Weights of a small mixture-of-experts language model, trained from scratch on English Wikipedia.
Size: vocabulary 8558, 103M parameters.
Experts: 256 experts in each of 7 layers, 8 picks a token, a softmax router.
Training: a variant of SOAP for the experts, 727M tokens.
Below are experts of layer 2 (counted from 0) of a mixture-of-experts language model. Rows are named router (the router's row for the expert), up (a neuron's input weights, with its number), down (a neuron's output weights, with its number) and show model dimensions 240-319. Each number is 500 + 40 x the weight over its row's rms, rounded and kept within 0 to 999. Numbers have three digits each.
After each expert's rows: "comes after" lists some tokens at least twice as common just before its tokens as in all text; "comes before" lists some tokens at least twice as common just after its tokens as in all text. This comes from a sample of Wikipedia text that the model never trained on. Tokens count by the router's weight.

# expert 175
router:516475521533452533478580480490508516527493524549522487538495532431566519593495396569538496533484474535586449522516451470539520609517461524426414512495456498529513495440479478487487501580508504461549462499469594505563478567553453380455508462
up4:507435457493518506458503456516510493550537480525551448562520532501441493538585543501498487522512487482501572448463410524487446584537501490517413470504426466554475525503480546453564464513498476510485494533464444425473478362509487539523519484
down4:535540482535452549556448496588557417480554493527479486521542465492517533424523452464528521471562445465501452482524547429419507460536552476580510576499526502459500428518539437452529503523479550532489504546517533498476466557515563503442512537
up5:427463466471527475466463490436477554609525556501568517519493507522534480493485531503483549501462521511519530514509554417457487460579531508529419507536483464449456510434467525515484507535513456489558507543519508487477462508464577358466506535
down5:497470535473512537533467473512457468460495558411511459471487544467498540424470508468516465492490421536483521532472478463478555521495528474473572450481434556566491463528478475537570448475530494507575431455459465575521504508494441481558435507
up6:514499487537445470416471491477498523513462556563511557429503480412464571532521515568475473544527531510482408505521495464468458544476513536529544489536515432504624471445499544521527522453511437521590422546495457519484532515538480480563448500
down6:549532467461569530519551513480449501476523515513543539534469437480455477521515474435535436462455481527442495502500528477477555483462559499498477516485464482513510537524469484455466516494431521485431546496571565443447496497531494429496561559
comes after: ",", "th", "6", "5", " which", "8"
comes before: " to", " the", " that", " in", " by", " a"

# expert 156
router:542512461534485511461489530502529518491522520530514469559505492520471478472535560451539493599474584489486560446542522510549459452450551485534539503492513494440484517394555558503471499466554547516481469449471537538491533436539516596500562504
up0:471478496458474562495508553514468452475477536473471500418485505505461446591573485521448480508429412521451500530443495535475468432415450507425426476509530450527538457482492533401493538552467459523529540468459497525503497469542557521554482558
down0:535548531485534499474529467488503533461487495517508513495569519464534555528523455514527503547526574470485456560464501452464403540505480519515542467507528475463513541488548480466436476491503511543451493456503507536611471470526505508534514462
up1:459494488529549448505467534432512470506548432502488444469484475487527563494523535508507463524514473517505459526581491459522491456524513512491435494448503453510480469542476511506507477513436514515471395481486489554511453553594491509498450526
down1:492501514418458453500524483489530452452462484543444485485514460492532493563523465605482483497548491427439463413432494497514502549510546500563480428481530527477523537509526481502524460468469440518537549452495527480569522469422547574527525487
up2:561480445562509567462509531453459557445495460476560535510522500553512492608467488485486486496534558545487525496529485499449493432529483492525483474435459523469541450489468527425517547547470419531440441490444561461517486420499459486508398466
down2:481535500502502500586528497484499499484524503543493495448590483412498551496449470488473514546474488524476477502479444472556511478505461533430458581555437522506444555468410567533488527491494553450491554501432476456462510564505519485504580485
comes after: " ", "–", "-", " (", "/", "′"
comes before: "9", "0", "8", "6", "7", "5"

# expert 47
router:500533476435516515431527517517443512481496505500523605587504564564476495586512486503576487465424517585544522541498473525510495517469461516495461493478460464508518478510532533480497487563491568473538479500492532512505491503528517478531537494
up0:489515499493509551516487512439459503406515523489483451462527496493488483541482558484482443554438559529533480547521411584493532538497519442458483449521468531476507533542576516453421517503505565420532500483492500534466509509400494582456475452
down0:522515540470475549536431493522524471438503514451513424458469400580523512444455444492542461502506508455499455573520520505504462474434557429407474481527487420464461448529508422499462566487431489510451548472532543578477521553516551489480457443
up1:523437540532526484557556495507509501456506492520519509482532451579469505529525470505497465491478497457576531457571530497503484506516402518488530538497531525536561456503525451568475537450533510467502475521522535503509477480440593438510436630
down1:536588546473451523460410477491531488543546538523518558420483452493579579543531541518501548541577525482452462482443563510483533482515536475440450507491507480476528424513543483517440561471522528486529504521569508483513474525520534551506505521
up2:508547432486550500499517470496466510572457510477507513540528543573516456479436559511479472514537517497557483543539431506547525521460552519525410502479518569531511570494531558513545532532496504546566472466538578459580521436500520533457467483
down2:514496463406563436495501450511510475530516488503474498476504529534468456517494457537462518497483527522479544484494504548498557488502441557460411490406502489517521441516571463493438523562490510524552489530554512449474538507511491539527495479
comes after: ",", "N", " October", " January", " March", " May"
comes before: "1", "2", "3", "4", "5", "6"

# expert 136
router:467489554460496549557469493489510491460471509490543449571470480512464461499525510449516475542461492470509467485514482480511554468410625492512487505483525563482522497518478447473471492484490498481429530531474468475529532488513479463520510499
up0:513445550484479546538487543571551452568390488537449482504578469449466520495478479505454517550588527502452545538469543500480492461439533474491430511485543501488550513450492431502468483494506379483531461440459536485522488485498483513563600493
down0:555454476532508487475469445472440500413574505523495483540536516463578513463474496502451553509430493478545548517547475509488503568532587442517551472506471431553433451547492536501465524529480445530483500482509519495539483547469496495502456444
up1:434567537505525511487538493510433563519514449509509491379564496538521519454537479450476503524476559547410489450567486467545467542455486503525435477504512457538526489495569511519490506525510469479419417509490541548513406566508553558469434502
down1:506478503589530483494472505406507477531433574565450535462491430500464468490473517545480559574442457419526548537453403491476533494497481524479525574510501506448491510473445569490556458499478500545489551462590482485532511557454531445496494456
up2:539486448536523553513497487504474514372587558518510497489492527460531552522460467509559492526414581545538529498487562480505433433519476471505458522474514514515430586485504534478473506481470480464488570463510506444442498478496467620534567477
down2:488535553544492454556576574454493498456488445477451433584521434473523512484474450509558513485570532544490451445416477569545558464463520441443515510486507503488450547512462517576452402476455448468535509463485485537602554508508473499466541483
comes after: "-", " (", "|", " •", ":", " Hig"
comes before: ":", " Total", " zone", " Summer", " information", " medal"

# expert 141
router:501574485468529564504479447438473475484524518511499550476567509466511525524487485528501506397504524487467504561547434444503465561506565539526509512525514441474489492598436503554579510511537457451516495504486576494612462544483522399491397485
up0:513518507455531559509479488479510505511538515432537528468463523562491473526525547488510515493468550417494503501475461485514472490486516505503508440478518577567485507482514497547520510537448487479520543511429513493456562514565533487496606429
down0:513477531526553530467453464569474468520431514477516355431566452541562516490444499507496534593524564549513495437475510504566568497544502525434481536496490519499486539519540523511486442474458421478496498484585474455549489409535513558553444473
up1:508436529460494467490445419530511520483492503472558515476453559475534464520528501517528501439507540522509492509391530514550435471480575498503541520512551472481556496480476548436526509519498502514523499468544459410453378516499475525531541444
down1:519472528494509455546478424429578463444487448511559512476496466483572494467442440442487525560489493503434526474434471610513445449590390513480548522511484511438469422488495460487436592549478517478442552501527482543508496464474475512498567537
up2:464621438490478449463513557553514520473599582484526502479562507520459492543532432593527376492548506495508591484507494494496552459550546523505548529494448443552529461466488494474474528490486545505472541485512525535522429473556518481472555512
down2:492470449495484487506457443532492488527483500583509497490476480442542488506520516451452517561440529501460454505567446458515499559538514514468543468549453525432461507487465537517472491493502419472591469463487489512488534521430526465468465524
comes after: "8", "9", "6", "4", "7", "3"
comes before: "°", " |", "0", ".", "5", "6"

# expert 109
router:479533480484584555495560476486595553502505519421502531510476419475452578520523513535545500496537445459419435498460485471503523507560523515491493492523507514460529514437527458495512496492515446504506600454463549456483511526527468541486565449
up0:534587497572500461486440551438500501497445537450411491545477565414548531502528513533500494477507475460559505479445478510596603534482526502509458491511519470478536453497511440470489582466492426494518452510477454470481491424469523512504430443
down0:507532473487478558441526532469500507418541443466510568486482542485450503512517495478530548541443469494506467444463492512509487506484538516459471474532521476481474480453492462475482473511531441469517513466486531458553473526475483531494542419
up1:443500521492556524509518447524470506509559587483544484575418464534634516454478518503514538499543540490433510452482582551480474442551461498467447494549495557516489493504401477499487442493527454507523574479457587499522495527508535511562472499
down1:565566538519527488561552538525467476481424523550393559466404534425505520473564457462412456545481474491461524498590507520511503481593499495511560532430560548502510584443528443487506485426511546415537498543502504521478510499449489452449544428
up2:512472482527528552475480513493515477407557443550548535529525502455515530532488471481485489398549492497468430549420592485489445527512533435521531534548500424447538483514604500507516525501520516501511560522502517485479491503444475505562428441
down2:475515480546534462507528482486487554461471492548517513449498510465457546573567477538493532569499463605503565472527478478575493516478473468462500482598508557508445489487452482431546464505484463452479468529509465457539565543451520556394466535
comes after: "\n", " =", ")", " footballer", " politician", " player"
comes before: "\n", "==", "The", "American", "-", "M"

# expert 105
router:515495507499473432481470517487561495511530517446546511455481489529493433449507514482495527496513497495504548508506412586534510502551464518526532479563545504431375496410513500563500414510538488463456451342503493490537530531414568562496445496
up4:494492506564466504487570470533458429459469480541583414460503508473481542526486440422526480513452527492498511465535527483534533459560434548472473463458484580536482503536517460462496511543539550532476478497506503468513559482524492527525475454
down4:428514440465464501515480479479557485532523587520469529476531569499517463522651509496408500508526484518512535550518503544496489487469547555532524457535518467431575445483506530543525475514498482450532509540521492465464458502469486546445566523
up5:523493498495428454492510526458449487520513434454486505545591511501498513480453567479502533496516475490472539496495491480466487534541494508371506528513506549576528480539511456513494510465528506537488516550479533482455568479506529568478514487
down5:560527446467562464466525512469514527401464507544525500510455505551482458512588507497469453454502556480472546496530436474537474477417532523541481484559494582471480570494436503514483500508468563529476443465508508463487472420416568433455530529
up6:515457447491487574497450439512502522535512529482435518545448448461536542452477601514520583516530503552461478531473468495550499507504517509471482416485529465509569565515467490474452573520499483512484446505486520484481527513380512511473500461
down6:501482473432495494517516499482503533494512473488563428461525482495503487559455536487526468510451577508420518536543448475440444532520442502497487644481544484509480503558508515494461519478510535461580517490470470504502513546439430464485554468
comes after: "1", "2", "3", ".", " ", ":"
comes before: " |", "0", "9", ".", "8", "5"

# expert 39
router:501534438588513508466570516513486532515560526434428516455484553441446477471518485531541472462510566472486504433482487520519521515532525528497489561481455494561481446562453564492442564590563487481492537490511474466468496505483470523476467554
up0:535548541462451505511479569463541537537497542554510483471494512530454426454540501498541510460606492528461507490502542533498470547533507509465510480475533500491530448502457495566493469482443556444493515504526530521588523497490586526507474479
down0:541423556526548572475559512512453432528474475490419471481528408505547500497497424512542497532465517432495444465525515451465555523541568469538568503435464538485530513536545456497544505499565474536504518507526473500518542469521502453523544478
up1:546548554495450548490466490497467456468487523513550555466441467597474560496461534515525518506547493523546460535441478522526496539552517483454435503477428598483545484470520460490491493449502499489540453481467526562490479534464519583555398548
down1:439571507458511448463484519543483466450569476478521419509487562490486425450500507480517507476502530553531577555494529559452479571522508587537429407450528526501490491558458492498475496544513524538466488527495538499491479535515512527589420485
up2:518485427490450514484413488453524470474515430546443481513472447475466515568502456538410560541537537519492527481450497550513531587488546470521559505476554456509451486511477513471452519486424507529531486468502448532503523532513517462444466484
down2:487518483503555482443517486479543518522535554462509437497490464503437496474559571498514577430481413484404497467518460554476456453502472508511525501516469615481422497518520510582486510560528534536535460469482509472495459495562464593488580552
comes after: "0", " No", "3", "4", "5", "1"
comes before: "5", "0", "7", "8", "4", "6"

# expert 51
router:477537488505519527510519543541516552518509520478486518503538509547548433479465469501540440501523446476457470545505437516539464411483431503537481539535539607452534458492495487547473447498575516537527464485460509575560479490580530431548452501
up0:468475553470472513560435483544442435486553482560539486435487474470461513417463493473542507513474513502578514482566521512436458528409521445533489498479477462413511499513481508525514430473479499489556498440466504548574461491466479431509532470
down0:494509534542458523493571462513492503476573505460464469520476586461516479482544561491479482477502527516490487480457504522522502479455491463534506554516529524516529550508478516530510566496441507520460543545543457516477532523510515543459458476
up1:486507524473489505492508503594543446489498566443517450507493451490487539494503518503517547452538548518509520439441511494498495483543501513484512572497511515508486469511427480533599496527470407532510508474480604526492611502493517532521500448
down1:609571554458504462510476592525505480540496576478514465492545512518457518445508468472492477534434413507483474487468450532540544439487485452480412413523472521572504533492542448533507469465559541463454430515444565540503536558479494481466467487
up2:575480576520404526512499485470512478550511507500495533479526525488486501494576502489508460490425474482537463577568443467511504461430528585525502497574503493501570472556480447476532519464511470488469467523484506448471592517486488491511480549
down2:512424539369543458524532641464529450549429472499502495498444578537511518549558556489538573567522504577479529514519486522505502519445528551453505501527493467496500509460531455464479481538491553467523558533494528537488488422559514503465511524
comes after: "\n", "==", "===", " ==", " ===", "."
comes before: "\n", "The", "==", "===", "|", "In"

# expert 3
router:504437521462473507561495588559501503435508519538575501535563516457546519503530539529483529579503482505488534460520472433525557471557523521424481536485526497528544455524527484521553510629497530533544455535556487490491532561495523470508530500
up11:530485555500442476496577551525545479500538601508541482483521491464452599514456530510502507455528429533587471534459576500449445470492497526495460479539498533541488564527529535509487442509452454486469525518523537541527426528502492497486554480
down11:520472459484537491450478521508454472530578478505526491539538557481517498515545460470424496476522535559436476462596498548525500533555589508545525497539503450503544536527524429491542555523463497503472498527496481434455513555482459485493470468
up12:595524472577525485516482504445481515449503497493433500504475510428492446500492483479523450518499505522503490540483469469519555423485490509506510446473463548447498509500456424458541479436561541498531490481558540507496478495438492415554498530
down12:539505461443491523429398445506557524534497483528432514536511493485535543466522505431504505436519457475542545513526552529551457490568497475460572421493539450529466512556530476469454476493582510574449471495422437507497467527517458519465455464
up13:459484482479495488531454441509478525521577485501523436480504531540522509523438517581421516545543510591517555513527523559460531523509480447463413526483510506502558512539583411482543415519584478492485459534528430570435532485474484450464543503
down13:446425449498458505488486474502487493572509468464505518519488505534492481419481457458494457554536487465523486438491479526508499469492590490530547410564459475428497492470419516534564599450498536540530459448517486514510510519444546508549479521
comes after: "3", "4", "0", "5", "6", "1"
comes before: " ", " —;", " \"", " R", " W", " L"

# expert 89
router:533505465593462488541493542469497522506524512493541472479523566473541486487524503475523473480485523466501493534489508494463515496515545490545516496485450551469483403530480519492466433420535435494496515484543511561477504602562489553467487616
up4:459479494446564523437516442481516544521547514485577509537434478513474473519499463479445501416538566435441545515526536524541478504490502468490501431531531521429495533434421450496537443514485484450506488481478468511445485430521461569553557510
down4:465566516498482455493532509565498502545487527449450402486551457456465511520497543497506498523532500528558543524432509524559492433561502562415427502460457542497506434479533491511432496473511548443560611527508512499465491578460461483484462484
up5:524515535471546537484495507474436468508516473528514528529509515506460437508492474503544508499474452458438545523550479462628471553543464471470581570544513467544535579525523516456533482526511501529455526427414437375561483478438494493539510483
down5:478470499485522488460493457457467443503560500513378526523549451492490519540513481540499494419495461536495556490531532514618551557468426515542496562573485521515506504496531520476468515589497472563471479508451479418529464472468494521492532435
up6:472588477451505414550543491470481481489430461459497452493514452502495461478504577521490476560470504465587519544551533477492486504525484433433527461511507489476457414511518475527468543511486544543435563457519514454494466464481501495517472509
down6:551518468493412523460478433453456522533489451498443585431503513504539490446457536483562489468558496510473543428522486471502494528562470456534471472517477566462559536478509491541496410444493473432533509478606515520456444461513412511442518526
comes after: "0", "2", " ", "1", "5", "–"
comes before: "0", " |", ".", "1", "–", ";"

# expert 69
router:542540524548538430467514553525428480512524504536518522508520526492482486543519400551565444540514549501533548555531466539477460640519501540487539465503489438530566538444560549506470397481591511469521436469508500538530463478467453497457420544
up0:516466443534459470511513502460523587477528525483523517465577455444470562481520511546467521468461551488544469458435478436540589556476484485544554439547472540507483455479477468568474501541523525498507545531572454524502510492500553507556456476
down0:510438546475531508501407446480489585521504484421550543488462465484522494490484480513508485476494450539532504499480537551492537569441509416520481468590498496508495491523508498481515437477456512493540487502526517437499494468477459454546501481
up1:529594431517523510533499508514440576493543508511485507499491502479509566517518501443514495488524486488559490564549508504545460546522471508404477557546525453501505536507484501489521515473496487440383470495396460446484416492506501415479514543
down1:538491478521491574539461496495472532512549485478488442470516495517484428520504509536503592517510473530507399428477493492539515567514476470511494471415488468503542494482467537496501506466473524455462470494514493465528571494467514501519468479
up2:546530533550541471469485522502436550446513488557497501554497539550488542453556506498485455486488522483568559506489431522463518530530532460534462513494468512534501450482510498509465481540489579535508478465461514487528467474586425489517509470
down2:392473563459478446491492512522532482482470461492499464467560456481511540511441494491498536505461466576458524480597508456471436489465479452537519543504487494499500487492506521491560541596506433495432495520478493452477487460494524434508510496
comes after: "0", "1", "2", "–", "9", "8"
comes before: ")", " |", "9", ",", "–", "°"

# expert 15
router:547553509415515532502481550513463524414436473549452555469492481447560501560465483498457448552529508542502480476516540473474458506555524465486495550557528465431458507474526485513453577487457498519487509512487505478494459501542596515520519478
up0:461490537429476526516452523439469569471522467558486560509555445504547519472520449479527604526424522535461475431524583542504476470544519451515516476539507576445470554502492508543435541464465563542587547470490477563490451507540435464467557460
down0:500460544528481488503582520553494519535505479441499469447527509544424476603570555516508450498502511513506517578495521462438469463443424594483489577519506481543517522553495409471547439492531509493382503486550515444499544461490506530543395498
up1:511475518542483550518533490476477503534501552458602509470480540471488458530483478433532525443515519535466530500555460433493513466480490418503521529505518412555466476463494452452449500555497487385473506575556512464511516479440513538430497574
down1:578525471467513489532476553474576468488531463439485476447520464463467586419515510530520460568501562563552494491490495509472458544553548535545492515466494539452543475556509542509579494492507512542512468423454472567462419509573498506551495455
up2:462520414515485512486471459551509504484492514457520536468510498504567555535567473486488428532557553519461538418542508454488525487475452514466426525507396484507496472524515552487476483449537469515502455473509457539459445499461463496496513584
down2:512514538470464398446532504491534531517504554455488432560494527488498405416489472553516563488477535498458527524484531541498503453469491561455473451502499565545501576522456465522461547458476548518454471536523555471535497454555574491495509472
comes after: " he", " He", " she", " and", " also", " She"
comes before: " the", " that", " to", " a", " his", " as"

# expert 0
router:507416514452532482528540499538531475457447518487541451526517452482458486490509550529555511512503440537581496497460465453516492462496495531529466496479511500456520615502522510453537497472485543574524489495518486512519529449440507492530423469
up0:480501501546483438525568433525541473507413402461579512498569418460570489539550456446482551498528492480529516483540538503536489481506523546503464548480434476474511457484475477530503390529462483476512480431463586510496481541494512491494448436
down0:458455507540508477504436488554469454537483479581511531536399545522530451462515502475504467495506540461505485501512460481532454464454444421481460474518462439551526474563490446498567513487487484445479451507562462555513517478456501505521496552
up1:482491496517535483534521430421515466555472497512588444508556524519521488449533497501491428437462524426563602533489455487499470460503531506528484551552533540520495497482445536475548428481518471488527571494471551504566463550478447623574514439
down1:476535495451479490523477517529436507500526507526445585427474512504476513555493444465481550538518497551437400439534511484493492508468499479454524486468443455469497428494548467414487538483499550551486439456500443499473547465534626491434577566
up2:486445462513499435536495493455450550481537549523531473526527476502466479485515476521527437532513529554510529497497479475511460538501474538478462530516554497509540507488539493476505511487509491548487541556481494436497535542542473481575523478
down2:537527469483537510420488435461507476541526481437507490483447543484509494461541501520484521444495463499538531454457524547425500443472492461503525476441459508509478487440525451462492499510482513485442502499488555483523517477500541474492462477
comes after: "-", "|", "==", " the", "s", " his"
comes before: ":", "==", " career", " ==", " of", " team"

# expert 14
router:438448547533466436585504519492550466502513460470471487518462472532527512493470566489429487533490523477512455487483458465525555499454523526475565414484516556517454558512521509494488538407539452459472509460500473488455498483481526587516444426
up0:527515481478484487486474546484502565459485484488473501409533399510506427532443475455479485395523528472422531475531469513396469527460495527493523470520515576578531538509543494474557471529513446483613473481475523500494516496491485480529495429
down0:499473547584476471594502508572541492501464504514529485538525501496506541508505601494515542499496606496465506493413521440546554562524546462537493459539473482519470466587475545497492457481545593453505534437500433520489450519489466452532470508
up1:517506468487496512583508500595504498540470452456478436506483462432490423484520630510583456453514522495551505433488446514543620530570483548533504436483541501464467439533552490552434468557462571566516452510475496483484545487495457500465544431
down1:509452509526605488427496488485476466417554499529479435549535504595462513502473450475475523549471524447449469473503574532406495461479497487540534565423444479435466443489538573552538485448557461535534438487464514461485449500505511541534473518
up2:492467496528480462511499497431527483540531449579491530597497511527543473531516506462517493497530491464504550487522470533516503468485452537554423509449429429489517562566565537508456493494539530389496409578507481519517578550510497494518575499
down2:516520555480474546501518551538501491547596516494505419512546503452517468470483461468483499526524485512444500559474534489506502568512476488442513500471476514492477468498443466506596463537512523581465583422411486459523464467552498497474502525
comes after: " was", " is", " be", " were", " are", " been"
comes before: " to", "ed", " in", " of", "ated", " as"

# expert 203
router:527528484421491549499499541446455448518486468482507525493477452538588492560482501511481558482510511541452474478506455481533469481490515481450505480540501533580454513573499520492496508460466544520554495449501484520481480497495524398531478562
up0:460524486488491485504482507534458497491476484481516539527465464501511534538485431446468519474503526450523452457526525451413553516504461496534468576509543517567582537528540501536544486430489445490551523448469537534458443552526489506458453543
down0:390581560517484491512425431469507514515504515561552487495503535480495518516452536540506534517498491558429524515420529584626479527472470451471523450527491546532411436513423474480495471531493572471447487513493492512498480472466549510562523503
up1:467532481560487473523488484548519576551461505522469490507468476531532412498506473513486420467423489510464526539469514424541499544468514415501456484537489462473548523478532468526536464508534509518515494507535520545569463488518512482502590513
down1:518575488467494530529475477496525421521546482511533420486524541469534530508498483557482520495551514438531522506521485462474507500494463494492562510542629562445475544518553522534512513456438489522521564587502545469486510440583492512523404590
up2:506510578513533454514533503467505504598468499462503484462490519492520495491425566495479476490532499575557418576483471456509517381524525462512446496495479407559516499489570469574546514532485509451467488496448579510529484504564472483506546472
down2:533499420465482519477531524532541581450525521515550508536480544473501507468542492513476516514489520433403516466504533499570449542565517475427476553462423567453460480486528513467482459459488474476474543538432485534465554444511523583460524556
comes after: " to", " and", " in", " for", " not", " would"
comes before: " the", " a", " to", "ing", " as", " in"

# expert 202
router:510499515506571480501522520483412475466420415531495583476427493492518503513547512499527496476518413542486504504509523519495472533508505499475569491557518503460489597497568482455490531494516462458520528524491390555516505482439464477468460489
up4:537483560519468444550515541445562568512420522589533421528494548549499535475424542497511439549492502502529527468543458459480512494476587500442494446553421534533453549436477543507442469466447468549570521537549544550529496526503458505515540492
down4:448507452534527519519432481512486484485544470461456543517459455469461488489535488533514509468497458400535477491471505497564498555517476493513579497550469530520550518485554555535539537478535532471475450491467454566461525616496569456507423552
up5:537437505501507559583552528532515525482536432508556555496558497464504555500521519475487499453510431504483505455542551532472573557525547479461529398544514440476576535485479500487530589482507539487488498444454522493514505478419460510483561498
down5:471371489437513445465509540512536473577448516501418494525495529596502539502499557532512580531452521462515435523487433503549474454495497480554495495493468526535495483489537476507481480494439527554563552505566556476472454502536531481475487531
up6:525501531505533500479455458470472480501519546477516503466472490541496491528570513451523489544445481551472496408489525454487496512457468532556535502481491465474482510494549480540532490450563533537548449505538515473478468498436518476519597490
down6:487489447512489410549545491512482458476436531567571533474444498511541539497444491502530513529465468484497491540498510494510522497464523476459432466475521491463439473500504487421471546522471520474471513473437462499458504545508471506552503473
comes after: " the", " The", " a", "s", "The", " his"
comes before: " of", ",", ".", " in", " was", "'"

# expert 234
router:489517538519541538526545510542435555426489514450510524447515509511468494453438490521520536423524464532517577438613487485529492523531501462514561500477527517484505449481468490503528522511458582478475506438472501503492491527503502644500508527
up0:468527508483539509446508472504551525539467505498529483529500514464455544496492505538517498564489466476512499485395533494506563487550549512611497438448455546500523539503504495487550442479435454440497441494485547585518548482518490482407529549
down0:533506484481491600523455566535533609502506538464482471451530510483541504525555499530487480479504470431442417512595500458486480602531474548418578578552484505516476505516481484454521494578503567521416468504482610549510529523488526488445532494
up1:538436477495557464527503525584502459465534586535517521486508478472515484500482534515487511571570481431494475461557462507520470494479540518539551498496450528471466494535557462455452500458524516505575483483514577410453469486497498522494529541
down1:458479488517515487448499480491517481484449499488465493458537553474513580482460479526513473549491522524521451555450433518522512479533491480490451598483507535529520540560464443496534471549444476456443527518490507457518502556560562442476517484
up2:510522445513503528467568546466456561524509446524453492514497495470475459436513552428510497460560454422536459535556517557465436526473543517479440554466512463486549480401497482530454421535523567439466429505486443570500480477477504490530427425
down2:461508464421490573508491519499472455538506512522444519466507555435567478563595496535523480449539527546529534425571489527556472530494454460482489523580556482502525416516491501482539496483532466415539541511493483510570526460572474541553425548
comes after: " |", " /", ";", ":", "%;", "I"
comes before: "1", "2", "3", " |", "4", "5"

# expert 226
router:517506511490556565450520513515490481537511515513454507467451490507484478565485460517513539462473468542538460498474465502463506512537504516504498532543592563504455526534519498413529426480447455535545519532490488540542448504519501456523501475
up4:476510555471552524458537559457545491535549534528479555479501500507467472536534444470549558455460539483530486512529541496467467513468450582487538500525464576471450496502538535497572405551494429536468471520488452517515432446550495432456465445
down4:507513508529516573561489432566482450403527555471522499511513503504454496497506592493481498540490487534494476494447435440541507506488535554496430550401513480460490543540467447443490528521540551492469452461560516500537486514439564508455468592
up5:502546612517449543519504523527531503504468468512490507540532543481537469493499454503518502501539491490472555496460499595504480493461550441454459549531503629522424501414495540515574528498489511472569485505534507553518541501516527532561494539
down5:482445417503470472542463480537498537506490488522506503487470488574531543519512636510533503429535490487500471465556419428434473519539548547524470539467453421486558547555523487446508496518411516511493512520551564484534499551533517501445484515
up6:512504518469551519551517481594409554518525490487517476601505480465528569535549517471470480524524520462512456482440516459513533518572505543492503446596443513489509501454501537473495551592505633601494499503519463530524485480433517479550499537
down6:511464470433450478506525463453539509521475481512475528420525465466538549524475549502446507520508540440512536554470487506470465509511490422476498558499533524529527497552402468494445472490558417523557513514451521502523534520485455527483521438
comes after: " a", " the", " his", " an", " their", " her"
comes before: " of", " to", " in", ".", ",", " for"

# expert 13
router:490516399462511502494512498476512526529552447499492533559420537480500441548515516505530487513488559463454556493490492489516446435494468483511508511558437564498466487489428519433493393460461498533480534395471492451436454544498460558531537546
up0:451476468486527493505556487474440490482497426445460473444462477549503479465541507526494505539480544530529453548465536478497569408469538549450511497501500593452509456516418528481577406546516518572491500583567490504507488396549571465472507500
down0:534439454552504501452513489522472505486498469453483461489548429459567534482564600470530550529482452524520377467546471384440547529530469488474442506515578527511446468519571457520498473485455530466493484449517523482429497437534489518475563495
up1:528489463418498531531448486481486537510511499557558540504455428463403519503513577557491470462473492526441438539466500490472501545460526520561521576455556498585516511522456512455515490465529485518513439531543517500418469530534508578500500491
down1:470435457485482439545516554479474480457562525561525500499527523579528546480534520537580507477543487439477462450540542459383556575469500452444496561512472470462514460484539468570486476536473486500485483572441469478551476506538469519542514488
up2:554445535455527479503436534475576493539523494506418594508504541482476498481509537508500549463513453426538529466417475468472433515517444527523435524486570570513506500505514491529486567516489488506590515522472494543462489507574520533488487510
down2:571506452569451476426501462525438538526424588482552506551503572495532537531452523523490519507428516551434453421551526455500504510514516505485512461500497518458406523516532498528596454438413404509514448454461375444471502513508491385441563513
comes after: " ", "–", "°", "′", " (", "/"
comes before: "0", " |", "–", "3", "5", "4"